Experts of a small language model.
Size: 8 layers, width 256, vocabulary 8192, 58.7M parameters.
Experts: 128 experts in each of 8 layers, 96 SiLU neurons an expert, 3 picks a token, a softmax router, a shared expert of 512 neurons.
Below are experts of layer 3 (counted from 0) of a mixture-of-experts language model. Rows are named router (the router's row for the expert), up (a neuron's input weights, with its number), down (a neuron's output weights, with its number) and show model dimensions 64-127. Each number is 500 + 25 x the weight over its row's rms, rounded and kept within 0 to 999. Numbers have three digits each.
After each expert's rows: "raises" lists some tokens whose logits its average output raises strongly, later layers aside. This comes from a sample of Wikipedia text that the model never trained on.

# expert 66
router:515478507491580508471468492547490528505483519522519485514484518530533524488512506476511516477525504493560467496508505471508504545560516549519480507525542540512465489456467547530526541546514528
up0:465520520482487455490443543489528514547548525509486537470489491489491519516528559497477491516443498531497490483486481506522510509458503482463477441524528468440542512527495530454486464521532515
down0:508487524537495511507509483496518504458506478488460512510505480507484475535556486503521559493527478527491457501518524484523508507525462508450530536495556444515464510514484505486532532491493491
up1:498518524493501475463485523482560508497503528465537477534500478510491504482472496501500521443499472514484500502508551524450478536507508473486480480560516510487535513504509532509505514465492503
down1:488479533509569560508523490468480470494469493480536510509469503497515497527556509480486476504509508482503489483497537483512521507502501508499459499498526491472509502504512477498506498534477516
up2:517517425475503545526556531477545492537542493451477452456450480492542492522493486497478518458489501526507493531540482502486521472524516471506480451512474459516495531556497522511547499519512471
down2:485455534525513528499453460527490487494496511501513527466492509503467515495555436469510496507490490518498489488445500507498519512481517476479503519523525532520476461463487499499518523533486504
up3:480477494500481486454518519558529491513493480446483502493476493483507484527512510518468512505494495492497476531514493470474500426514524523541537492455511515461534511470492426524489462552545484
down3:490436515535475486490534520522478498497466498506487506512490505523542512494479460497482451541499492527446490510524489540487501451518484467466501490505540484507491465453526509529536532465492505
up4:544473513495503506558482511519464503542500456566491499498478509489511501517505523521486506526474526506480487545524505511493494477474483465486442484522541480442471519518484495472460454555523507
down4:509506504489551517470528514487529439519466469469498497452516496482514510503521482427551512521503461494535505477475507475540533527537516534495491518473525449490478520523477489479469538507492494
up5:458489515508470490478494467484441460483480543478466481492510510487497444476469475471500542503475498468491501525544469436537479487541478480525487513468515453493493479518536504494477532484529498
down5:535536461549502489482499489510517538466504514503485494506454481530517526546480515497498466509472510498514475450510504502538524458471534534523512479534531525498526532475471495551502500522508500
up6:493513515571524465479516484525469468513462460493515515495491477496458496498507485515492474491510480491490525472477472491515490521456530526488508553513495514522487420482485506514495527503501509
down6:515557480511495506531524548505517477478472485509532516506459510491493500497535476509465544544515491517508514546509451516474507485522482512522492486480520501496500517508470489475521506477449543
up7:464501491512503486514482497513482481516531512491500512498518471538495512481505486496505482485514504533474499549485506510482517473532498500521499530502520519553475533522490495483522450509512505
down7:485509495514475441476477476502529513473483517499521482458516530507505552533531485502481534456483496482457536471521513499495520479480488514477492529500486490518492481553502468484500520487531491
up8:499523493473509494505469541517538498481506532517471502514494521564501474497467532509503449469488479508514478514488544498521514465494485490468511493554505472527511487498444497521496475501473517
down8:515494521539508515513510525519505483523461503515527494510490483465490527496553481501520538519470482500501542488508512501540507491490478492512497525469513491505533525527559474528508481508480514
up9:497480509450503451491534534475457482518514488530549472483519495510533536479518494492490505515495511477504531525452473474478478496518486507500461452520498494492483515503460512482538464483488474
down9:487504528511469517480494476487541480476500520455466511531486513518446491480466506500472517485516486485444508506485437503507528528540519469533539495523520539506497481542504488497525549520511510
up10:446446502478503495488488474473522526479497519510492546469492486493451496520491509513479463481483472549503472502441487521542493526467533531489519539496523544540512469484522500435467519534465514
down10:467452499511504498469496481506437442449504546500464494502541537491496488486500491478526487510517508474485509522535487540510507440454503514525533502510482487505470504488498511505518480476513482
up11:531492516494475446479530483461475477507481463511530528491515542445460508515495523472496473502498488515479511472535518524522536483474549511530455444513455508505514520484555481495488479518506510
down11:451510532541513513513483522524489476479525512488480529494521473504506511475467486507496492502501488534518522561535487485476468513503495506491508533513495540497489486490490501556461524512532501
raises: " until", "2", "with"

# expert 53
router:540489539494498517497453487517464534510482496519518509512502509468496505509527469484502511433543473506536468474540539467509486515522523519518527512501550522512509524461496503532503533554503519
up0:533513528517534481539486533559474538504484459515523487543527519500516469504503504508459511496539482458524505436502511505511497476482470531520493534507560476501521504494510559499444513498534589
down0:504459477501497473450528498535491512465500519464454506488481481509442559498489575499500538493503530480504461496518481529492516571523531503464512483469449494518509467476485460516567512502457480
up1:462485491481492507506492551552550518473468517481482489499484485486478492509471492546549466474462472507506487521494516493489507514593514518506468488504485541458529535556477505484535500501524502
down1:481498503461488521503498522501521499511489447488489487493503498498485487520532518479481521466467510460516511507477457531476481506492485481483496489501497526524509498487477476512527488473560512
up2:525455489505510493453488452525480503466475539514520510487494497510528526534463452513500535508510470485527482453526497475445451447478492497482494463514533504521480476492500546506487516411494484
down2:549481515458503460468485495526513477486497473529472494466549458498471527498511505480548469449495529528488501521491487508537510495518488497489505534497466525499537482497518471500507495585529477
up3:509511527473508457434490437475510508484476517494534531536492526507494534480534523516449480485547532479514509535526529490512557466536447555505487463504510557482488467529514540514500471530508499
down3:468477489493545526486526487507529527486458484542480492504477542484550518491439476509507525501509533496507508509499439482478449463526464463417492508487528497498493496500499485482519462515514483
up4:526495533499468490503479485546497523477530520515502529484492519525517494510498482466506479522519499535488537482487501502490500491526505499510466499459531479538517505500539513500494508509487484
down4:454533529461507507509544466510462480496484490501445479540477439458487501538479529471482520527537501479496501481444500449540512527447497523479492487513480522534492512506524458494496508472544511
up5:505504505505483483531466539478515460458483513515487477476528525514483498486494519482476465516490482496456521487515561487526503499503496541524535448513526461460472511482501504463486497503487535
down5:477523519501487518464498436496522506513503515544463494467498523504440504534532523482540477499500517508514552505446483476525503492495512512521554517521549449543500503490496470537461514498501534
up6:496486562487503486466450499517543513513520495508499564496467506525482506534478514475460483484511475599512519501485476540506496562509497516460474518532478483488466492472490484527541507500507494
down6:441429532481476541518521503540455473496451525516499489468520454476550454517500511475533502523482506472513511504497495490484546507517528495519486508520491499501507425546494503536482492528494506
up7:524439554526471491502496506481536508487491519491488470485529517457538499492512540501506518524476489519488488490465500504453479470495484526451515499538502498469504488482510499508488519466536534
down7:534516578448487514501496482510504491502460470513463479500492510511485505511513509492543508484544449481443550479473496514504510517495470473507500518524476545483478476518494450549567519513501502
up8:495496527498517490514499494492518538499487492487523484537476527514512485494474486444494501522529481522477546528499525464492476480503493481489492479500496500487493549533469508477522512433509488
down8:536446539525438473503475508514429502439503481546519517537503468505469504503490484510468541470489463486523499525543528494510502491485489535522499554502514484495527508526518537454475524456498488
up9:534513523551496480503480488540508489511519479511507486491487487478538549492491515514436512500513469505500496498520509491527511543541502527504455508524507498531529530465491481496508478539448497
down9:478535450548493486485471494495466518461485498485522501499528509516482529505485532493546511486490498448442510489528519501500500514492491505503476480503534497479571530527497499501499441490502486
up10:506497520528496533503464534522525475511494492479536505521502464564489456473496490503490496506498516499490447518514507515530525491429508460465520471495506494523477532503468524527540479486495487
down10:503526544521528536485489456524508505488473465482505512519518482528471537483474472534508544547503533512489531508527485497494498505465530480542509530446507502470514480495500510538518488520512508
up11:449525470517488482504528486514495555510540497513497535492525490491476491536502508503508475503511512522494467451480506490501510522482468497470464537516508543528481490512485513505528469497511510
down11:503490457505495474484525483524515514528512457491527467496504530489519557500549463494510511459472498459470539533523550491493473561457522500450525466487482461483521472506497470489504470469504498
raises: "war", "air", " Opposition", "arian", "la", "ie"

# expert 11
router:501496534464493516508466496528435545495459501537507493531508500524542507485506483494507483447498472542524483472523502472509452542477511550515498498488518520510490508442485521536516520514521526
up0:517475486532439507509492519513472498509523527468518524515456488486478504490484474506487472519464476487516467529530469521480510481491513475508506548522478503511526472461526467558501514502515501
down0:511506558495482480486489486516504534506509525522522553494481491546503470523493504489523525532546532497512490504479495499509513485563470494521508487513528537504475459518477549480518518530505484
up1:479528529536518480508522460503476508495521512460454510481509484511478476492512503497496515476438513533518481491488494491511480482476517469469440504463512489481494495530464505525517522511491479
down1:527487472485501472495507499438530489503447475481557494460488489506549504530489497497484485478512513496491469508467525530482549506508534481511472487492511529509520519514469484483475460491474522
up2:456468502458511518488549495518453571464513492486536471478512521463475462467537505527461502502483534505445437482533544530484519499531427464508504534505511497480453506491461492478539488520484477
down2:487499498511479489466488501464530443525434475529507489489504492519511504501471527501539474493480527464479486523525555468489523481480510529495503510507512487533512484429523485529476519484480518
up3:510503499509495507482490455499472454532496495501507521528469473506519509578532525509449515485510514483516533499478512474486492508495501510475560462534569533450513521487501534518478548557504467
down3:466506512490531516464487458518474433481511465555516467498446496478466512454470519445469478488466506530469476515499520523553508479497542444482488506516478490506522515476502474523501499512510498
up4:515493477521503539538511484498514470494501524489475496486522505483525459514449513535530544497490507510493499507449522508510518492512529518515491506456488518476472506511518469506536488498495489
down4:515496496476507529463507533485497504513527521507513507526537500475546528504516508502505522474508536476526523532506557501510524476518483518503473528520503502521522526524478509475526478529466536
up5:476512488524549530480478505530496503477532458523478571490538474499479525522452461519505475515498513513513493467483508523445485493490516505520502472535478498473507442531534461539492488523475540
down5:520488508468478478499545493480501517466505497514527479543488452487504479465514491516511516503487473502464502560491546496483499523475492517504502521491511468534518529520477505483483545444464497
up6:520499513509484475502492487507511464478517508515470496505507483515537543482545511498462472525491509516498479531522565508546519475531434503570451518489550504512517472463520486472463547513515535
down6:473484479500490517470490490527523512527452508451509547498471496500473486515467482535540541471500536487523532504495488528499492527483528511464534465566461499439472497512533495507504487485512485
up7:475487512500477479507522459489486500481495506434479505433493485461470442492507439495491522525505518486485467489532484480557480478541522469512471520491465504508472501489516531536509506507515509
down7:491494526489472500503484544511487518476488488485485502520504555500468550507507463478550476483524500555490511525524549473497494546457424512485516533498485475479490529504505528533515508501513484
up8:513464488479473493476524474530516469550514475493494479457468510516526467502493517494484496464495491475462488519523488475521505505497527495462505496530501531516507521531578485457475517476488538
down8:496483473536562527508453559518499483497493517530465531510565538536469513489444525461504492532498510528472495491486475540492517486476498497489498500498514507485500446455478476537488514526502479
up9:474487531495508505507455502482535535521479494525493536528479514497492503502474533487481478469545520484503519549526510439521502499535544524450514519544531519496514511495486492512521541497469462
down9:492472448496489454433501468552509550528510469471426501493500484515495495503519512507503516504532497503507498486534460478546528502483522489517504455462516561493495476498511486518440453461453507
up10:538518532535506506444482503491531503527460486534517469479466496465481519468468500466497524514451510505489480472522512494512530504529511483520515513496496565556520511509498496508510480495522484
down10:524476524446469516539501521464519484472499483496442522473473535565530493505507504512491493455514497557471514542511541506521499487477460489483521481490530541491501480486513480509494513469505460
up11:501516493481491461490494504546535529537550516491515520494528498483495494464512512473471521488490520515489499480487447501492502500512499464506497464522512492502540481490465484524465508542509470
down11:487497506570481476464495495536486488450476509500506479509465525516487488513515534494518500500525496481526522464515456508490531543496470483476484519491510528518482517533495465482492530508522488
raises: "2", "B", "1", "9", "an", "3"

# expert 122
router:524501491469508510502470500523492522550470530545490471512491538483490516477519513476523523484517526541533461511504508487514501493567544528508491491490488547534479502510490515517542483527492519
up0:487478492491500525505469534523473496501525510526495517500501498478475493512520461543515491562512475537537485489488522520529516503494507480502495479484519513454520505483505441549489517507484490
down0:505469501475492489461523487486465483540494477510497483514450511480519464490546470510471465514497522499531497516530517480511521495464503469513534497499494491493498543506487495509535498524549478
up1:487486468536480495498500504490481496485509481498489488445549534441491496494526488522472488465473520495512558516554548491475549517480484486493480445499508524484483459481500495472506510481519495
down1:512510504501526487483513505504518515535543519475488503530506489522557519516456538505514535505522471472476487491436485464508515521525503519458496551479490497497505515485544491571526506475525494
up2:485522533495492528492511518515526495481472525520460501525521510505477505427480472499492481546494500540521488505462518532488494482492521514512474505536472540526535443513463492485466529484448505
down2:482483526507494554504503475506529493534509537530529505498469488528498505491521513508473504519507478471468484487511485474506489502497503520481543506490545474487505481524488477482485518523532489
up3:489499486483485465475513505532521521537530519522506507456508548541447486508453449540477498482488526479466518493533464495474492468550537479485465519498484461476520533505501490523505501480478501
down3:488498508513513512496448492528482538508456481513500479513517476520485497477509523493500531512475503498519466458457497531477488507485494499527556460492475561487465514544509469530478458537523525
up4:463488472522474512493522500489464457497479525534476493457521489500549523466536491484513506515473479537512443511525522517524478488502480533475524502499477501499475481474515494470513467501517462
down4:510530474480489522549437482455454486538492480481557477527518501505482483463497503506476468521519483485492497497511463548482494489496484536501449487491586498472528517512459543504501516475478488
up5:513482498505511514450475507548513483509488486502485516474456481546474495516472508458505495491493486501490500475452527506473516507527482475488505505522509438497534519493503539567495474454503487
down5:485516502480488467527509552483454504480460486502495465493542505477521542514531460470497487479537516507507512484487484541511464510452499502501530473466499551534497485494566461488493512533519499
up6:502474518478496485540460500502453470502512510474511483496503482525495513487483488463526495463558495479478482516491509472503506494509508471496482477484457493526496490511513490489529496490490506
down6:504510533513517485533513479516491478502508506503525511512497547498499480528468475530499523531510499524562494501447467498514487492481475533514462494561508512470523523430490504509458486475502499
up7:544509457476479476488507522464514531488511530532491484507528515513534593484519534524470506491528465493475510528526490511475486524494499489522497493545472503515489476474491501481504530498468504
down7:485549484534481516527495457555527456534498499470482490519495478513514493476484480529538504491564439504482461485452496502459493480485518524466520516484462516511481462550496455520520480466528465
up8:500507494511482517542476484534525510535545524442488508503444491522534530494447453490510521495513489492516508486468535485487508495472517535495485503489454484508487493529500496489511523495471538
down8:484486531477535477520542507509444498510513506528514489515460529482535503519514494504509484491513496453496510526496461505485492539507496508510507507524475582493549526503509504526441539515481480
up9:529478457480496498505436478468485470472492518501518545503498520481492525489499485516459499474561532532490508515489491531500566479507506485498519502493515539501514499487521488511566533546515508
down9:476533478534502483476495501516536536474449482497476490482530511488538514507529525523482524525448476463494488496489479510516453507464488467502475504533508513489536542492514496493436551510449466
up10:515514506513467494504507491508475461568472559496559476487502535525482514483546448511514487553506511490464500529495529503454450487533472448502537505582481498464510521477540513527520510488459555
down10:531500529503461546519519513533550522506493461515515486524551492487475504478479495464470512519530509501546497526514506519516546478496478500477500530436470522529525540467509505498499446502512508
up11:498457483494467521518468501441486537519511518531486479471481521461544514484498506452546533449441515525470464528525534504496477521517510494518521494516518521490518522482530504467512501507501452
down11:508527510502493533471485505511528506505521515478538532474536470511519489567515517530459527540508527505500549528489488490452534470452471503472446488494469489517510510536496524479509479494539507
raises: ",", ";", " other", " with", " ", "."

# expert 19
router:541500485476505535494461480490468528502454493527501501500479523512520535502524495457525529478547499533506486492498518493522485526524531517541492484519525512511480511475496512544552513563524528
up0:491507480495476477454491500477487507503517471478490523514476489513488539499497511498465507459502558513529503467542495509470493450530483487535535503447510473503527462470538487458502500501533499
down0:517462508494524551537499503516500506487458470533530495484485504486507471505482462507517489517478479497522470526471481492513526537490485528535486518559474517490515545526491498536491462505487491
up1:528525491507492466505505529478519508531532517533535536490488467551499509477463517462467507498523521540508533473501448469474501490515523490494493533476500524452535514489502507457505488479487515
down1:494498466529460469508547476548475517549514516498471479486501526489539523485527472516502473471499485517464508488502532510462514535510501493515498473504534477494493488495453457557516509475524507
up2:487469485483472544535489485481505546532525472537471511497505521457495510493499530551507555520458473478505472491492498533486493472506496474515535511490456496518507505508505531522457484513485554
down2:518481547496494474490525489516471482488508551469502495482526487446493478477515524471462476504514519479484494504481495487456529517509502527473507491495482490484477507489494505475507493524497532
up3:504479458483519475478509552452511475516496535504510514463555542517538475475473538506525491523513497482484493462456479497543499483488544522496475482513502507564536501502533475500487533495487464
down3:496546552498484528535450468552487484482512490526494499521475462535462511504513470508505505515483496512515498491557518470513492531486477507474459488492491510454476505517480503466488503525476508
up4:500514535483454493495520507456482487504498494519498499523462487495531486464490491452503556532530483544514505516489487503483486520477529496465463512499472527507480511541517525496470473468484499
down4:508458494492508493439465502506512532497461551510504499491509541520504512472483521519500485473452497484508491488459479530503503526451465493471495507547506483470537487511488482460470497524502501
up5:478484469526501455506479464512481494513522490541533500484568521516455509463483481458564506484483510486493487479529511475524504494544519485484555501455504491485492500523494489487500534506470480
down5:443527537515515526466514482500556521503495523492471520512542483496564470506525510512507547505524512544525503469499475520494452484512459493497512526470483510511504493468443449548505491506525492
up6:488447510545535533528478487533482438490543515517490530528469497490502510519520494490479521502476530471514483512532540477531554500458491501490490502469453522565481486483486525533510529514485455
down6:478511504495500513519457471470507507497473502478517451494540519493487528525520532532494529514476496509546496504524498480507432511505540501501475481512483520456500490477510528460508534488536514
up7:509525513538518510471486494480504458525535492521471517507486508480546533516504496520480500511526515509518506461494461479497487484519520467439479503484488471458568471525520481459506545508425486
down7:469465484503481523538482523518510507502467526500507497508475519468482487523468553504469496510464477519489459499504527517532489505486488492514535511517493539493462495489504516543481496513520528
up8:500489485440522521526497484548505472451503508489522499503523517503521507498520517538483466486507470519531456549533499495480537541525482526481531480510510513492470492517460483486532567482483507
down8:535532519505508502484491521472522531510525474537472498508500493506488507492493536466536507508488483529434534460503469485491465478481499502518506508494522470453523512463503536498495487496518471
up9:518492519428525505493541508489535498522467509475530540439489534490536483473474499472473537502498517468497476470501540488522495519545454503507466502500516471507499506494536533496490471523500460
down9:493488511505508524488472527518500502486486501521474446556506460535514479552495521539506527518529501526491536520534523542517524492473528515465490490496549530485560477474531485481497509511470497
up10:542556496477525520488487454520503493517530455504527506482483484484522506531528491538469504487561467493524531475492492486501483466488480494482515478507539463507547523467525501495517525548520492
down10:513478516506523490496478474488492548491493500512480508540468477523505518505533499481502476537468508504503504504479537516488528500501502517479504512470517552468521464511514488501484453466501539
up11:523543468505468473495533469513480528480524492523518534510477524511470488471498505506518504518468500474496532499493493535542498496477505518529504469529482489511495504496448490482519456501466535
down11:475504531496523479500497489451489492490473524498497504504483520498556499525502470458494494451512517465526522504510511501470501479481492475494519558461486511518496502492520496524471501486485480
raises: "\n", " Other", " This", " These", " However", " Although"

# expert 102
router:560493529489510542469471467505495517512455504493484519516511511508531554527559515470547508462515470518494474497525535465485512510515518503559510508528539496537466512486504508528520530534517546
up0:541561511500495500508546519512470513505482515515498552486473474503501488494559515495511525494490513468467488519498504490523471500488508507471527477498532488566498546497504477549519505516492486
down0:541501474487489500503508508532510483486523518488549529495505444477511443483496505506490483485482497557416520507478557486496478523486497484437489511480483482501519472460479508491504512484509511
up1:506518534516477521501458475496539510468480521491486533524425504488523494517476527461509516453468506555481506474518499458515490532521538476501516497477466466520511490457489461514504529542498437
down1:483523469484522504479466521501509488513508509518530484460526497477503499478503497517502516527497514470505502471467493506503531475455440514503508480533483520504568484456486523495462524487516500
up2:456499497521502541484512521562467536496525485476539486516530486533527489473543497496519521511522488493527512505506483510513507514512493476507513483501488511515513527507480522480517461563531478
down2:471482512487522470457517451500511486506488509499483524509548500444474475506499506505506483498515533522532485496479521542484459454517545486524462516525499473553466450524468508500457523494513470
up3:471519542521546516487521506497525510521484480503512511497512489510501519489467544468520548473460482497496539489504513478460506507459490528504483461505517506511518509519515464537498512540530518
down3:492476500491458517465507459498522510508500496508522504492523455511519538483535495488501497488519511478534479523486506494529526517498503519447479514529520478521560534452488499481503440477453469
up4:572517543512461461472491515446497474493490550489489493490484514489458532502506526448491477505514469505488512486499505514492475494471475522501509473486497525468532491499463480474494535508473516
down4:481481505507512491467533484439527450514523522503526518492509504509514469500509514504516545434512512484520521514478505483535493515469508461510527501495473527480453464512482483523468507505511498
up5:466479483472514502507479504497515490490523532514495476507519557468486511510534517488503487503472499503447508509505504514490560503501497533550539544484505494505539541490482490468526496505511482
down5:529474467438474530513543499512503465502468476449500552522474500510513513508504503450482484484535526495500515465502505471533481512511517488514513484500511483490492438544513466556474498492522503
up6:469466499497456491499493452480507483505550492512465520487515515499479509498515543486493475473496512560536517529510495516452471506483543538497447491471495512520504465531483518501505519506520491
down6:510520470489553539508506481563493501524508519505465493489528510538474546483504484516534504527512504526497478508471515512507483529506503566486515504499525478514524540496518532530524472505507479
up7:493499531523490545527543456507519525465492508538495496543502530452548458515504497494511508516510461502486530467496502484494531510467470508488487524461496491485491553463497482492495477456545447
down7:491502471526511482497518522460490533465498423542493513487479503545473569482506518487514452462513473499491508483485536534510478442500501479480528507503516514445530460493527490563498469508474528
up8:502469530480490462492495483545523500504506473520505516521541509440499515511528454509480541488542501507496500506529519517533545532474532531490484506463505483511488523532500509496524490567497510
down8:535498513480518485519498475537445506480484514501506509518493525495500468533451509484496466566462514501492511499522513501470445539514515528454547472496467494511513465525531448527463479491509469
up9:507500487460533485448454501517491520490545497517493515526477499510503469499483515484485502482526458482520482469577479526487535506496509515528475504472488521487512471481500537493480517540495527
down9:478504548516478506529521448469494474469519567466495511477477487509484500541492503503524510511515535526469464515477452500501497513513514511504509534523513507539502518500518501473504501487502483
up10:487491506529507491481461464515505493529498479471480453513476466481484494466493509481504543539530538490500458448458470424460463488495533471503554536516530501536510498530519506513506449527504519
down10:451475534446508545476481514481537511506494469478513517487491504481532498511490535530492481480470461515545509556514505516502563488499512492465481468485466484482491493498526469517511498511512525
up11:520464482506532490526504491466532494502494505506499502502467516490489460495530510462505490493471481472495443491501496478490500501504489470531500511510494479527451550534484516493528533488491551
down11:529476487487519513454511482537461505546475487510458502492524501501462501438454476491507502490475542495528538473514519491528566503475498520511469519508471511532477521517479486455488484515503518
raises: "\n", ")", " The", "===", " (", " |"

# expert 97
router:513507492445542511498491456527478541516491495526493480525502537500509524484502498487512529492503495533504469439532501494563493514527550550519473497506515526514507508460482504508545482496508497
up0:510515561523472535528486498483521535497490472501483472514565502532502476463511493505549490498496512520529482500515482495489491516488487496513524489468487514516487528521490499461527461511483539
down0:504556487485488566490490459506514470471502451539435489469479500474516517510508504470492493497532513499454451493513507520504512495514459511465547542479507549508521471484522489506525535522519459
up1:475465495518476525523514470511489470492500532460481488514495480503517539485511511508523497478467525531466529534554540463523505452476507490531499467472501488509474524549553522533470491522479541
down1:522491492552518522507511506510510542494541493483504510495528473540488501526517500516483554458478502548480509544508521497502481490519517495523491527485521481493491499486483503511513522507519506
up2:476509477459552489520491512512479494480465517455449519494477501487500497511477506508544507495519455521508488476499494498497466465538512488491520507512543513519470505469489539496507428562531519
down2:484475495515484488511498505474509494540504507509531499483510485478515523489503476532494524489488511510508520526479485492530534541496477511510490485495461519504480490494477466516505526482521467
up3:498501526534530527448499465519520492503468477498531488490460465518512516450485522510513512509525511463480519487511509502573524455460456493460503517535475470469496542476478513488526526498498520
down3:466507491512480473531489528480507517489509495512508470543495514505528464556535491529484495485524479519530468493495518482502511500533492555507534501507519505484561511479523482446485482513501519
up4:470500466495484507464483544516520516519525464475512526491516510533507493495531501485494512534522558506474493506518501481529503499537549511498510527529489512552551484485525493503536495534520525
down4:499493490522510492524570529531482511534555501516542526489524470490475487494537462471466533504498485489482520515556483509472530466514483432519541476494511490489487504466461468502465492493489508
up5:517524498545488508504483477489459539492473492506472516465517519476495484461525472461522500468472491510491491471525537524515506508492476520481510497476524475476495481462459499519511487538489555
down5:478464503451515529549503493430517474459504451498548495521432460504522522510477489496526528498503474512516490511502550491491462480495495532497524494546478525494489510553511482481487502530517503
up6:482481467512493461467528466531518469513543477485481518551478494534493494542485467510537519481487502478489499473513498503531573474476560482534521516486497499547528475487503514511521455467449517
down6:489509484460532549498450476511456547503501497511491517516590503539495497518510491487509495513509515498507521479500497480470485543516466472486516477494485528482448493518505436498485520508538526
up7:528527494490482510432498543481500537517519477500454487478479495540531511501490537508473507500506476486526470500495528496477459472436465536511519449518516466529508498511541501511490535504497528
down7:492489503484496540560537516538520468507454487517492512509508515519488467513497504513501531502525522501494480512506486527442487476514501522487498517509468545479519506504457486496501506474485490
up8:522510519498494489507466552489563469474510497525486492486481446530513543510523518494499482468464483492503541533493500479501482482534468479539477526527498508488518488499495472516494499507496510
down8:481492520541503486472486575464516449534491521522482502480501491508521468519523464488468490478461516511527503542505523483503545476475489476499472553494500436476569522533503512505539502509487491
up9:502553475481477507509476488507482482482525518511524450501459537555479493523503456479483462495509509505496464475531504500551531497490494514468465458487486482512465530507528486500469534506479524
down9:473499496513501478501524555528542545502467469526523502473510496443499511487512529498515494487459480484457492520470531468477483475513499496557473531447494523469514494488526490482470480498486479
up10:492550522492500512488497495494444517478463518484496511469501536443547462492512496506497480488506508529505486501515511460495549488562466443540563536488506542514492510483535493515526517526494524
down10:510501467490457470466454500525505486503522487516451489504497504525449496515491487502527511520472507491450494502508524503476502521500506549479461512504491464505498507523507531489497510518555503
up11:534494532495508489511516517469471528493510517521471512496485529438483503509506509547503450498473518450526474501522482503503508526491486512523519482501497466478521476491489483471520496431507471
down11:455512455482507495529520467523550502494493462515518514510505498503472490479497509519507490531468468485479521479484541452472509487481510514490527473499491530525498500492506488484465486494526540
raises: " of", ";", " from", ",", ".", "\n"

# expert 21
router:515507489474511490507501489530455551528498490496512489500464493519512524506539483480521528513559497487494458497515543478492456520510519533522482499516497563503489505454484499495560526529523548
up0:498535482549523497506492512467539540567494508523495514566486490463484540496466509525497495484496504515482508529511519498524479495517517479501506518516477505511504449524489512494519506475496497
down0:490532469449492503505554530513503518495490495471491486488524516521530478494522505482483521500517476512497533502482498477494537523480549502478485523478470515496531530500504490478502486514494486
up1:492467542498522500506518500539484523501485526511474471501475506510502531560537512505499465466505514491489484488496539490482476524476433528496446515523469505524501531491545462495470519504509530
down1:520478502534474485467455473471474531506493453458551513487515557503499477519489551473491507532483500496471475516476450500469489515498534466467543492505501460477540422519473506502482515517508507
up2:523524531484556487496487495482491478496509476483470495531511492502462495497550512497492522507526443505480501493495529475453513445516498541457528477445522531461501543485494468496483550483526487
down2:500510513495505509521512537524480494518488526508525444472458454527547501505478506494520531512482500462456508539508484526497481562464520469535500493510494527509509495484479526476484487542472485
up3:529475496553548535505497506475562470510505486446484487515503477538517499486506511423496495509498489489502498486482500494498507531515528542530529514481493526551479481527490484517507543460482475
down3:518527521471467511506537496541507507525534519529513571514532540479485523481510512575453465485472507549506515478509469462423482519479488457479522533488471509469526528498511476472504549497515496
up4:514508488542516492507526491516488464519494488494461557469491507519504465503493496501499498471582447506522495518494502508505515517488535544494456503534485495519524489517499515472497515480490496
down4:505459496463511505455506517524463483477502540499490488512541522498512482467501491479465482520436507540501469491514475477496482477494573498500520515498447518499489512465534535511462477531505488
up5:461536535498515468495505541522556514544491468486499545494542531497525522457470509532504478495523491526501521464483481451524490477463538473483491512485525484516524509460522461470491501498536518
down5:490502494509505526451498459485488472475503490471516489484437460488491514515542496469544474480455486521531503479505514476540506508501455499489475489453535524471514499492466545494512509514497481
up6:465537520490454497505508522489520488513498504525471493479511500467525480469502464540449457498497423478502443500491491507509491498512525496494490509517504539483510518519496480494486513477516516
down6:477531475519528497512498511537564501483472475534499529499516509489473533457486523471450571504515500507513530430478473510492519466504482503488485504520506476562470533491480547434475507508511455
up7:487496526508498508510495496464489466486501523496532530494531502504481489433486502506467524484495502516476495536503475507536513513509555553543531517521502479540527462470538456499478505500482527
down7:481499505503494468491506499451471490493491494476542495513473496521448508473516493518515501501561478512500472502463514489485483508523508510522514526518496481461478462489480520470499533484508449
up8:474494525484536498519505513512507460483471494505492527481512564485483486510505463430523504538521488518488503542481531503474501531462499492474480472487491469483529523505461529495470494511484473
down8:527508492508444482460484503474504481484499516482495516502506504551502521526517516504503507469420522493503501520485492497517504461551522509494460513513495494519494529508510532481503495502463483
up9:472463495478485480483504500513506512476517451513501494501454457464515480496521506460464436491496467522513508503499504533481469502485468501444487517522492483493472472492491545503505513444489477
down9:504505476538493446508522477524522483535490588543518507491519537509485527510561443506469521478453514493474500487502473463521485541535514483542492476461531492488463482480518497431468509562522476
up10:522467505529531514518515504487474459514523452499552480522504503492528513507494480533485491485476525455509508545489477472487512520479483483528507491477518477488491505466519494501530527542499519
down10:483461489494491527459493528505468482505464543523509477504484492438516509499484474514522501519476469498497501482515507509541473456490491486499458515521490480452496561499536502491476489490514488
up11:491480506506515523453515515492450442529549534519521498499512479484510511507503509475484490470502488509478517490498536497489509475476515503488519555507509528518501545480495572518531510444486513
down11:490472476486523505485448514458506493472467494471526508522466511516462506493493464427486498501502544496488518488493484469486521524520500456515494467469474498473476481532478515485499521521510487
raises: "ood", "ions", "ati", "ous", "os", "ía"